From a checkpoint of a small mixture-of-experts model trained on Wikipedia: a variant of SOAP for the experts, 4571 steps.
Below are experts of layer 4 (counted from 0) of a mixture-of-experts language model. Rows are named gate (a neuron's input weights, with its number), up (a neuron's input weights, with its number), down (a neuron's output weights, with its number) and show model dimensions 0-255. Each number is 500 + 50 x the weight over its row's rms, rounded and kept within 0 to 999. Numbers have three digits each.
Before each expert's rows: a language model's description of what the expert responds to. This comes from a sample of Wikipedia text that the model never trained on.

# expert 17
Description: Clause connectives. Conjunctions, relative words and discourse adverbs opening a clause, like where, when, because, however, although, which, often.
gate0:552495557492542443558490503534475462435538527535468483582475516479570452573511500452559512479533503483507473448450444527462413527467525579548493550403505520522574411477415487465515561478471545462527437508493559539525490551460447416404439598531559512619559452470498508438562508438561576518535511515555447409526543427380545467445483461437431480455493527480467388481596504470447502428543512431494508451478501580535513465526459609471471534550418533576548599549542536559445568453451568526547547482519524414460587499561463507377527487543391491471523475554337470481474461504514450496470500550469539492486550482490454539513548516517545424563430490495469468541444513491493557456468498492498546391557576541500475592518428465492520454552493588542510541621483465595599462520518476
up0:509519470484525490479544414474527480457569483564567526433464528471506564581530428575535415459509492490496461495531594598487444507584467532444503530589531505524526487531439475526519461527504361446481579571508447583485521521546608453515551484392479426436506580434423512499476460494547524516537479598525544529482533557492547528488456513520510512490509516502471484443545491552501535560408541551486489454483455392486564479461532408406496445491483476550423409484447611432524449484485452417529542462399609483450506389442449462581551492488575496522499588482492556570488494498520519555471437377478477487439454570547605506442515465594597488505451530573544480500542473484584495508483467410433488513508558439526558451533395568546438468516419478593518526460483443541430520466528448
down0:605524406484518432531488491523417510486511520521543553520528523426520443506496498509528520484569516443565523468369509617536486506494484441496512485543482445529562547517439548605507582434389539455575528574520519521487496451576596576469442437503477500534486467525413458514555533559495487517571390519583568442566490492412488577506492431466490519489573499442521536529547485493540560449603423464448506358567486510439426495436501585521443497591453505548513435555456676495520535456597467543571511478530458516483512526488525458375465452505460552521494594589452472527479478467570518550555444496526433561509510467474487400478491575438506474488547424432559518484514490571569543497592480585455577527568528495529532492488515475499456571494531506516505463573467491514395473515539531

# expert 47
Description: Countries and nationalities. Country, region and nationality names and their pieces, after in or of: British, United States, Boliv(ia), Sri Lank(a), Roman(ia).
gate0:546499479481512515477478498500502515470542494643526546458503564372519511459483517530564548498517451523504556529472571581481517564438482485344518544582370510434425516461503453509465596468585475584505519529518499599493457514571423437438435432509510541452542444500499484455496501465487514585461565405563394450542525480546506498505454581528564513574561513487498518527617490536502500427456517559493506448443455453500448525479591504484495445502545493509513534472514427542419503443523465522495526544579550447611482466496470535503445506538457511485531330435461547572533441512419491519587520402519491545488532513575437529543476526484475520586438483465450476582522603480509584536502451453379551419433572518524516515423590518556555435540464557501565550446444456512488540468478509
up0:538508467420576538444500505423491542495585494661571560410493562402518498490508524522599550472579454545506520524535560538463549531493465515431491511546406510410464551444539493484519584467551509524541485551461563607560455495546421467520426445509522532411569438500435450477485561469515542501397548487513450418490531491534486496507501564477579553591545487487422565484573468545480487431499503506467518480417472360510450522480567513485510429475500524492486513452489435489369459522522483501499573533623547465521494462488452547538503506583415497485467409518508611496528450520496534454553487448504531552468533581525499520495471562484447512499445472500503440518483626495471561520528469450373527433464595498529532574499573473565605434454424564506575629485479470543529536454497515
down0:524426510539491503493580546510539496502525432546460430568475525498448509544483543466513531449524403569569550544553603486419423524524560423428470425528475498498464490508545443476427440494597567468539551440548554505506441509584505465518504521483454472483525468491574565480529594542538570513462377460601472543439529549554514525451528439523512502518450500562506538507529575486408412532497475437505539563472545459493487566516460529569505471520532510573530523505641562393504538481656513508476518640475478506558423486527519590499499577553549523515426375470528557537526460455509505535560525445501450533526517502525593498463549562538459557486531550487389550628436556552464475630511537434467441419532512567436529444486434451483485446505503568494482529550536427541513521448521456

# expert 31
Description: Clause punctuation, conjunctions. Commas, closing quotes with commas, semicolons and linking words (and, which, including, however) joining clauses in running prose.
gate0:478541486530508500557522376558432522506455516612507608531515635464530502535510422481598454575486419487492491473524523549522586477509501475534463361587436552473508544535537508489521565583435438512506446493461420519475503542570526563528458536478491400486482499563473486497515543482552515468478522534482503479511497519551523433552488521421501451506518623483535448456457502445438366535479549454510485486511508469547496497459590473498467405517630489480528440455457469478470504498636578636410539511570591479496568480483496484433510531462506408518451473489520399548522488513531580513421514488479489552494471538456533497456465477560405444391463510561629523533458449461534584452417473469469589549545434534480509438493548484503534508474550492580444501524447456482581439596450515
up0:476484511528518467525516389567442495520438505598538563519509615490493478542468435490616500573500414474493508502534497519541600490497477471493485384599472529480516535569512464450498552552428433490514430521453389562468534541604494533555499490481503369500487485551402480540495537549562530509484502486445466469487521503543504417525476521439538497522557601464494474444451485498479371548440582497517503496504532451564468508456566489479527401493662499498484449475489434497480538505592556633403582536536613488519572477460470506403543528453482459482444464507534404543476522509515584564451519481513483530525511516444540450438452474538363494407459492565654546519477482440517550453428486513442568539542505511447493446478548485542534547525539505522508510494454480506561423594450525
down0:500468603514448482531528372459476550456616463430475532457434565451522507438527370458508574511504399526551442471454487584554528483502496404531528543415469526464529589483427413441540554497468554480413471421502509484466504534489486582389441530420529430519446469466517503583537583503469548492454428456538482435480561544559525482546462524459446571501523427490513529478501419474531452533483536474539511539418555551564460493433486591487507539518584483450490448553450463479623470475499471508433493631508561524525471478492498452461480554562430514489492548501512444494486502547401499604425452438504452477460503489397505556548496389520524393431521514491545531506496511485537523474500573545426463453451599533600556483617461464552535558487514480607455507514491492544489414469453533

# expert 3
Description: Sentence and paragraph ends. Line breaks and sentence-final periods, often attached to word endings, that close a paragraph before a new paragraph or == heading ==, e.g. es., ed., ".
gate1:471486478468542556497533462516443387508463542592514467455520523557432462444501582578422457432555467521443542532490446418551477501451586459492444487508401538435524501449460409415518465520430462610584508514516493483485540429423470436435513515515576490530538423537530439579473500482497526466437437475477474526545466478476483486536633422521512504570480531644466473464459485533566518530351460548516442541469461508489632497481515482538435547415555425501476470402605463499389503446511565506570441484482535549360569540553512527522520481484485492490492474523479489503471583562462488561520476514515481443491541463472533470556491428520554454470492502468534524571497613564517449469458491463577457419576583482541594568513480429444537575520564501500544610534471521472491486427510477
up1:560423439607529539438469531464523469482524508436397393508468487467514548596520454503425544417505560522528487563509521476508553496531459557568504529510567454547528526434581617480548574539494498439456522520441454482516359542567523486504471484521503425466445479477421486517539450469507465511604528458577492561482440513564474527516472458519494494498454405420440564542611590473493493516540585514520405491522518556443465499471483487542503521582511522575515567534414561568480505498563466484484564545494452486563451397455490461570568548569520493472508482430500496480480533516486460460536524529447479538580418495527445444557463593462393553521506426597514518472521389555465541387513514537359516581474518544449489377518559571520497419447428508494504398555456459531526525481479513
down1:483468491525507510528458551388410414624463625559502418454497497457453487578448556494523454410519416574551568508533472520553538479472520481439489500479505475458525482515524383464544483492516602416508509514472470476446497517398534506507497497584526463492473539473506477534483523555509451512493612482445545531466522462514472440449523470515502501516412465531447449630523386486495446544559481500461487333511614468391553517478507473472490513485604504576430460433577456558585472495576542462515523486509466514532466511566485507554525450569497534540494530489512474440448493448371516541461495417515499441409515575467545421509455520501412493508486484521513501518544411509422573496506511560564503434528474567433522551479590449513605541506401511413572536586526482507445427413501540

# expert 18
Description: Birth and death dates. Day and month numbers in biography openings like (born, Born: and date ranges, plus name pieces in headings, such as 17, August.
gate0:560360481510508468463422497455578591434472513561435610517462457478562469505495471469477528498486512464482441485535505527478453489584452530419566504528374570552515426531600518510424434512465547498551550487502485428517501518468492413462545579521573556466544549572544458569487443502544474501487476549487414560561489537500458461436496490524506547472499532523436512550439494486510537453594502541512562431588606574485527523485596457496397542413433565512483588471591504505447493451514472548507577520537490604480519444497510534504449547499573501451490453532524482512436557418465465452530453546410541480527402456508470545384490402594528523529487552381568483520443484364583536512530478541626518490491526504579467522498494529502580503493467455532420558529478478575467417483440502
up0:432548445374588486529589521523388496546504499483528445449506464532516560506495510487474489470488461492473508523505417503405591558444521473597441519419578477511524596513566551533507518446567447465578559536412475548507495612534585528520512430493435411554449464508533532478495459482499483411430539432534497461484468435524512527547473498539426488457470540525521463454594508610524480564448579552504439516459435418477447531478445520508522466597517479544473519503513553415475479432427473481447491557477503466518458521511489522480556494434487486529430527541426545385414509548501473476529573396563501529507564516484528484523492528401593495543522492547413491482482466536428454475513633402483488467523487514451598490400498551466464616450487577540506488584551441594553640494509504
down0:441566377517393508533497536505467496430504469429457468543383457522513503483411591445442553441490428467476527534392475525509515539420448498476394481494488552468490505476531480490522511484479536470510555545497588492529536444512420397631561481519512460521521495494523497518460534535493443560674567545501391598499596598476494479554532559468619527496454430477467443468500450521605514557518466489430497443478493437545500562434516431500418427493513514473520589451472602518419579529517537492480510407552553532570460485492424528524457397525448460441514528546493554521535484533518466554502480524601466502536492508511542553494425511496484553550533519526490474444482444587527485584461635536483499474554561554538495543527541541532452512451467526608587487511538499429493418472549465

# expert 25
Description: Table row endings. Final pipe before a line break closing a wiki table row, newlines between rows, and markdown divider rows like |---|---|.
gate1:520441487560528555497486469538491591506445549455442476509459442495472337465513498550533544509547534475642466485443534433482431493447479536447545469493557484515523474482516475438555572528452412541481451455442432448475589498528518530510544501539512558495534629498496580513541536573457524537580427429532483547495563621584436477606400563393509484464483525482510541485485612535542485397534525567506410391491457575440526517499516541476477486486548457346427528500493574555484582516534477469460481528530442493506422520459475414482452492495457482499552461554479605488471508515473492585562485584589515496461457505497476544500514539419517505554442414506667399494400526495433462527550489447477528519513582479526534503417483479543543494483535552476495447562512531511548503508518531
up1:508551474452476457507496550498505400482527465530534492501574589526533653547496497463462465486445466526388526510563496581503572503545512478558447536477463507458459513496497528562424417488510558464537565537568570551513412508515488466485490505480493430495468392468530409512434471439533489505407571582453498480510432386432547525411603450616511489558505496555485470532478386482432509566470470426465595597527539420569484457490493440530511519516447557609572482483474439428525419498445537528523513468459555479465571460508498587533549497476570512503433536435504378494509492473545516440438530437426469493527542512502538492481486460589481481383557584514322608476568463511559536458435498548495465480485417504502480486584483534469461485512462445553535538448457472456446483500471481
down1:499492485388500461555593540413533444492597505535502547546572481481463517522496505417479523546534479505536446406479513553532556444441481522453555464456566569494392467474489561459484466549550450387512612536516415518594527490489544418522506524455462462525495461447552518542516544531549579468486421495464459455524522530422520583448542467498520456564574499479479532485497444533493533474586437485461592358501518338415431505471465501538457610536452570465473535541466445424491547511406507514542526479495503429426483571468553557519508558515482515541522479492518470556452484418532566443409522545504591562460472525461481518530628428616532535422537423547480549501506603390553496610498462505512442536409479506544493536505457454552483473508569514562458431499496485474532480452509460

# expert 14
Description: Digits, codes, web domains. Digits in years, codes and ISBNs, web domain endings like uk, org, pl, coordinate symbols, and raw non-Latin byte pieces.
gate4:483558517540509478495436481406581458449498405482490375516492465554482507473494453553550463459496516496487487454503422515579472493505503539513482454500553548450467409482519512528465470493536465426496485558454490434619422350490514522511426584496499522479470522459400509494581523584450573419515488564439466579460615552452435444536529430489483475467408544455507470484552487516524566380509501508543525591455482552471608448461577504505594565517369527516512472458466425574540515471685510459531509448471402516491517511480410489496521506611517509452527475516535464500556542479535518598488551469428494519522470457451460558437537490528585497405558438551500543525425471510511545501514581496463447362444553564601527464549494472495524511437476430539516470524530536519524521510544460
up4:546612565512539427458489436520550545445476542484439395504552536541535535470491432496511511490462458522542529634532440466555547419435454442612411458584532463489565502404513436506528458492514489422402458460450508570478487494509539552540567532521554549449505484497517561493537542497471438423472507494505471493477617542469520501471532485564497465531600443485550581545446449470477514501478469535564535522390597588444477481430605456580594557472509506651446455466496431540477583522533434443502532507506432413485506411551502500481483535445580483510560574487566453475564564505440489476531467516446520507554451527440519477466532491580490458520498570474554438481521528466435449496380438484564544516465474443550534496500507496419474506495637477435492549474477438436555494495419400
down4:490569546429556458420510474442472451534467494450457501549520485517448491525431501528477591462510471382485420548517539474520544518515583525493422516517591447500536527501437460572529543527480427553383461529477543639431421439567557485503626518524389582413425610456530533484606504568420579439500471448538535558555470470515445541395562481543495462479409537542534542462506481513469562443543524538556477344487456429424447506514412568492529489422519418476512502536516391539511507523492505425607494455410495496461486519521517477510440527507630531480484431472500555450510541609523477482575438453552516517541508521511555593489494503499457489416484504563534501479520540498527527553524498475539452565523443425492523506568530470526485499574498410465486483486422513468522449514439551

# expert 48
Description: Numeric table cells. Numbers and pipe separators in election, squad and statistics tables, such as vote counts, percentages 12.4, goal tallies.
gate1:490578631415566495449470523429462506553507524527560465440461568490489556521488469452547462454522510552526465506461421497404486448594468513504532450537448526508488473574571501540461492459538498512576457492458406482544449481471465588459498550420528530499419512487515632544423492549427550417525525451486496523422517479504486496568426474427455531502504487563471454603420480529389470460513477564545484523498478447402447586492477479524537517521489496577579515602489476396601449544642466533465467512458492431515489513517557502542540370463548461449453588460501514533498478474539400411527513524518566453525555583527415534404513467556534605502573477482568496568535568491517484503420445459487568528585464546523553458554478433482495592423509570528531488467487552589461460527545502
up1:469510414533385498555597484515465464530485399541462561460479503472588450407493549485479560525458492478464582546550475540485471541464562541468514466480519491503445554457586523476538526519493538462454477548542643476440497565497490488512537504554367484529556434583489505442455509619445434569511464478478487492498488554441556527487471542571547546485543490512477461494558550491511477585534528424471537486552438550563550487511497429472501482599558458518454487499459490486475531519421462491481409402549564530594402451420530473478420583483532569504538407492479475434513471510551560653352407463505453476522553467420475523597450496496436502533540459426435627504496478433451488485472455439511517467480539572506485490417499509530519562434573465548481474526596417512453482431427487
down1:393454399476486537526516533519534459476478409529561553466551473516581439518441403504497531514482571537444528453574473510490522569533493499499580417506435431351463425527476553474469590493546482401432499576509565396551437557434527546495587464495483481554566384475480533539525487535525438497566570614540500544462470474615523433491431446471500499436509470533521498523480483508524507476486544475534520512512596585498540429455552430451426479517524562543548446483422516476499509547462470619516492531541589471522481480408499435493532421514450451518448392520521493392450383482495541542498463516484510522484493468498480460480578443502522501511521433423530522589504452529432445528548530572461511526515520515579454672466385479490538528488447434545561476518446459513475554526529426

# expert 38
Description: Table cell separators. Pipe separators opening table rows or cells, list dashes, and infobox field colons such as Born:, Genus:, by:, name:.
gate0:533503387523466594542492539509479502581505482474480482390501389509483452479440439423553587488545525538574485426553475527527580462522410520586513413520452475512507471564461484509502567435419533475421463537439501550436561444497531629443634488561439451461577497540523452529490511509558454549468498395488448543437589447461496490469488430466441567575484499532464529499608514605413490500422536535471462560597616413509483581591512606527536557500497491509492440547442512456447629412495498449515515480650496502536505507442470502589448481444499502506541450512513503473435492555537528567552488452505517456462452520498508537525471446370506500508502433481514512506460538454527440479461465541466493464509604490437575522580536464451425495556490509540548531520550510477483541491498512
up0:479519537562562486568478500503353570531541538532516569523466500487463405426414512479435479437411443488490522527443443471569544430426450535488561532427463490530512430510458469519626588545417552544467422522429499556437454433463534479504546412555642477540540535514525523397461460427502561523507507518422562503512555503533415416476444455363546425459495505408518481508505450528557495453487465551548436596487549523443460456484494553517546506499488546482515459441533525528519494519539530457502434472545508549509504486504539441545465506464431577522558506527474510497470554502548523473478484411456541495589467523540502515522478599425472416611498552513599411538559548524528440393553541401509597442519538499495622468534425492544544500456508565527554487479458528591484479436554480
down0:535503517477514503476456526489506516566503445562555423541489467488509572569570495533451530427556585549527511507460438440468428506534541531529513491502550522508499500482506502499540473433494430443439425500484445552617514474598502488458452471465480491574485530492431545481628554528522506465520572524516491511508580435467526426479566470538534462466462496482510556512454453487533527462476494423485507632449425509411508574422459543425513582559612438549507542473502575601479561519652465474503579538551471525534569483560483470500543505559456423468474555448468560501514485652431495544568534514532543465495590506454487440550455519424507527443597458457458486508577498493437515450563591570539541513441567356473425479457485402370528537541540502469525476619478500413476546459543493

# expert 22
Description: Table row ends. Line breaks and pipes closing or opening rows in numeric stats tables, plus separator rows like |---|---|, minus signs and ±%.
gate1:491494492573549575476515534434465570579553585529507489515432454517413537487516539489479554571520397494383496507548486465342525546537482510469479446524485541484442458513574551496467466469464517499467511495570549456573518609483394510407555468438509579531553437586503532547499522590489429516488495485497488552566548540496564480523487474498515629617501529592403451536515496475480486400486497525544483535515464471531494504400469522544549478528541483430527500445481491462531447469393596505527548424564517507529510471474471548546516516443526491391515457634494449436495509475537508481519492514556405441497443515544547526460562478453551430417432488406506514465400478403456473518472505476480488546574670537550509554444472436448521613513500447490575534455424458559465486469524473
up1:486542547489484462478457424501386436518471523532452510544418524504535529466455622444497411505527537563483443415448423480459462512486558528519547546542501459471635555485523479589479413417546512485473450487521530521431465511540477429537544553529552493517550485516479494569539415501569533504556525574446495456463468531496577454485537498460575466411481525551522449555466425625563510511483423428564500569522614528403437526463452447543470450586479490535449465537463509513507545507474457478639438465430528594448512447477527503520537485522483531490421524409541549475467435569463639526587509489522524528497463509561549500503446504546500493521536552473624497579593515530481634455423473501553569428464393437543517503538569513462559463506505488536567516475403439487555503432460505
down1:526535490527571372466525501450549547429457517519613534549506489475422577465527504586512521540564487428581514465505512475513519408464475466436516517430456501576570437527450484489397465428477518483460466480520489571485548553511490513491546627429549389524570480461489533518566603479459480436558459477537591474521451545535497491473542472470382508445508520479427423488458467581600532456476475441433529528487531540435461489547512578357454542483484442485431511458463505581409466464576526538509513450538536526482565433398503519580532515556462470441526483527540450505508630563557566486526530512549443535464492493466480518405477490546407565486454521495471460494520542469479494508541465556483459437439458536405440475449609522483463513504606506541431497469491383426445515549554611

# expert 4
Description: Headings and list separators. Structural markers opening lines: list dashes, colons after years or field names (Born:, Genus:), === heading marks, and table pipes.
gate0:543500460433529465464553494487592545487517448490512520586423454529555504512534417610565518541529500506506561504444477627424414525445506578464478512469455455533507528388461544394527584581506549476420525453535476509491474494501446494511468504474488551508623512556476407506512502578502517508566393580488462410566528507514481494461535445473538465559505573581478468500531461537541591517567474489437534428392472568607516518570456493408576471472467533422495555513505510501456530591581420502432489410500439424507462476415556431440477512545499341396572476493499545441467619488499480507562455488512466565489433534520518533524582470498490551434440496476493444564441519522510528552526550502474448494553497553545487447435445380482600540493526513542455550476484429482515482501550507
up0:558496440461520505457556488523560504512511461519493514587417468528538487509541447559574532525503494516462555484414492578415432550422489591446495534487451463547523519409462503444510591553521523480445533451495500468478492518542444489555465466495490581473632534574495382499458479573496499493577409582476472371588571481561524458490572457492538460570531583562512462500501482567557609532569436492440516442436473579566514526577502544420562482463455528397452540480521490542445521564570399525458468330514432440499461476477537484491479528514533370412537477474549548398467590471534531489561482461506461518517466524487531545538550470473512529447412463432491429560417468533490474570551568488457438481549484506555493466434468398522596558475541498487443544451486439534501492531534529
down0:506529517450475502412497453475515506475476411541456467499614426567520504506423551485565478454490407497486465499500482478529559490623452500526454559505482535484528557520529423436492500497537523595433445485480543546585525602490490518490519554495580529409425523603451474487426567449541510512486459517511588539413500555414543560574426533493490416524526476389490459518479567445466469513550565493466532431459527625556475541542515464513566506491511531445509437488586555488525438485419532536581631454473529438502527517437535509437519457424470437542375498503469602527523531530513439453467496540549550458466525511511497530562430548549447513418572528576461558534496589438501485495488504480526590436554465526423622535595509570536436464477578536575557410538554519461532509448561434

# expert 34
Description: Table numeric cells. Numbers starting a table cell, such as win–loss records (18–17), race times (1:20.64), money ($17,284), coordinates, and track numbers.
gate1:544513566484511502504485524542401551479496570480494438571495403462547468547464600479528542572441427498463520511363451457549528546492478470586546447534398463477532442473435435457494443452455572449526504399518506482542610514485492556475509496460500468508473478566568478502540533500437466542541528544455458455537625513548547444483582502434526579518475482548517588534439550508575502436517495458481485565373445520553457573625548508562540544557517458490455497495364440485422532514499493464516534482542513451497491461507504660511442503463577506491530576449521570516455534537453550582451509456520455424535531570455491418496551432520486480536461471468450394494524587548550440410536509503484463491457532507517449480446453415527641520589538431573512550499500520476493472458599542
up1:545509548496543505521446543513471519495483563496546490510486409508553472551528567488455532579449436531441573461417533454552459493469496478536482403548434445463525531542379447425499402451452540487422480432504564488534556573490458590515522502538505458477504402625549430472525566530439517561485513552511482477545634606501559454456528466487497518519508492548509546549434511432623489476518468486519407518426461475552494539644523454542505542583539425508503538546357436486479582468588557428537513504524465470514528422492455601454469515477543512454522515507537530534478535558419548579422535433506463390500504525499462477480590421537499483527436473452504438474470575488567425486496513515535380462428477464477495509505543422500570542599575429558503557489526475527523485421566545
down1:520404504504510462404516601489452507486516505550525516478461496527539576446534491451550518467402422506520507621529462458548518503454473533473489386471451473518466631494469489453560360526519562568428474442478588580477521433439480493496508508577488498526558427539483553503468511472528454559578514474529382432549532553481535540541574487528487478496535561511475561504495522448502516496509494522559505445526565524452477475464498494505534564468551380504467523494449464504475439465516402497549555436603513487524522529543465501550493507455464566551556536524460524568425446511484473555460461527500495519536472450532541517441521422421536438601482398511455429487608518502460429498500586523473428449478573419545460479521350426561502587525551331590399577527454466492524515555567441

# expert 36
Description: Clause boundaries before subjects. Commas ending intro phrases and relative or subordinating words before a new subject, such as In 2024, Born in Sweden, where, which.
gate1:517519530597485534491547476595507445475427466463544511535589507462527466557474450477631412568526518553463592523565513463493505597419519539515422566501419460445512545588515474526423393522510503499624445489493434461492471461545472598468415507538431542494534508557533492482497519560484438449514459454462525519494449557484509572520497485455496493442594583392463455572438506528481448499561447520511518496507480477538367486465585517503528500450546454426562486477512488458491496501555520484473521525553445385507550511411551485474487535412499492456411500446524512548574484473490515540541486623464511507522533416500477528503390629498524520557503528508524554464504540506483430366430578483501442562393423515502454586492557422422564519413500532434470536501602538519488506524399519
up1:474569507578544453491608484540461435502428491514476521541549529468563474557421442480559416563538576594478616529566541510498443536574554578502391558557457501518465550569478495483405490403483479466705519425469453414655439490550463526518528502544543447551557527549462543515502515515426462444490571464529433511497477497492547503433473501439405489558582549515441427560443543446513460447558495507525506592562477472571446514412487551536520509511530461521547567517432461439465437527505523543520524490518576477552520479474524411399508518441466567481443489473449499461533510466494488544552484554481508528468478532521460548492416597553507449526514547503526436496538506400468428387499471576478461544472503577565457546551416468514571553532522533458461512531490479539429558544435483
down1:486504499438539481525484543512441411484532540477448456424508473516558575534460535583472452479470503548481462504390495447416561570462534519534488505563477471561527529503496472620553505565503420487511540508546476494551445471586486629453430541461459491416511526484601451488505494495453466518430353500498522413507483428445478542542532465511545467456589474436484503608470514539459506488532441479524526663476439508494355532497469538460562419573511433538441496465441487471495530528539449413545600409441465478485518502499628417493628462584465403433494486533547432563419454545504425579522441511549505584520498502455533516484426457519481581495515419505548574449437525463492487488442563453428513520505430528462446532495507542453581545512498548463450465557540499513523523466436542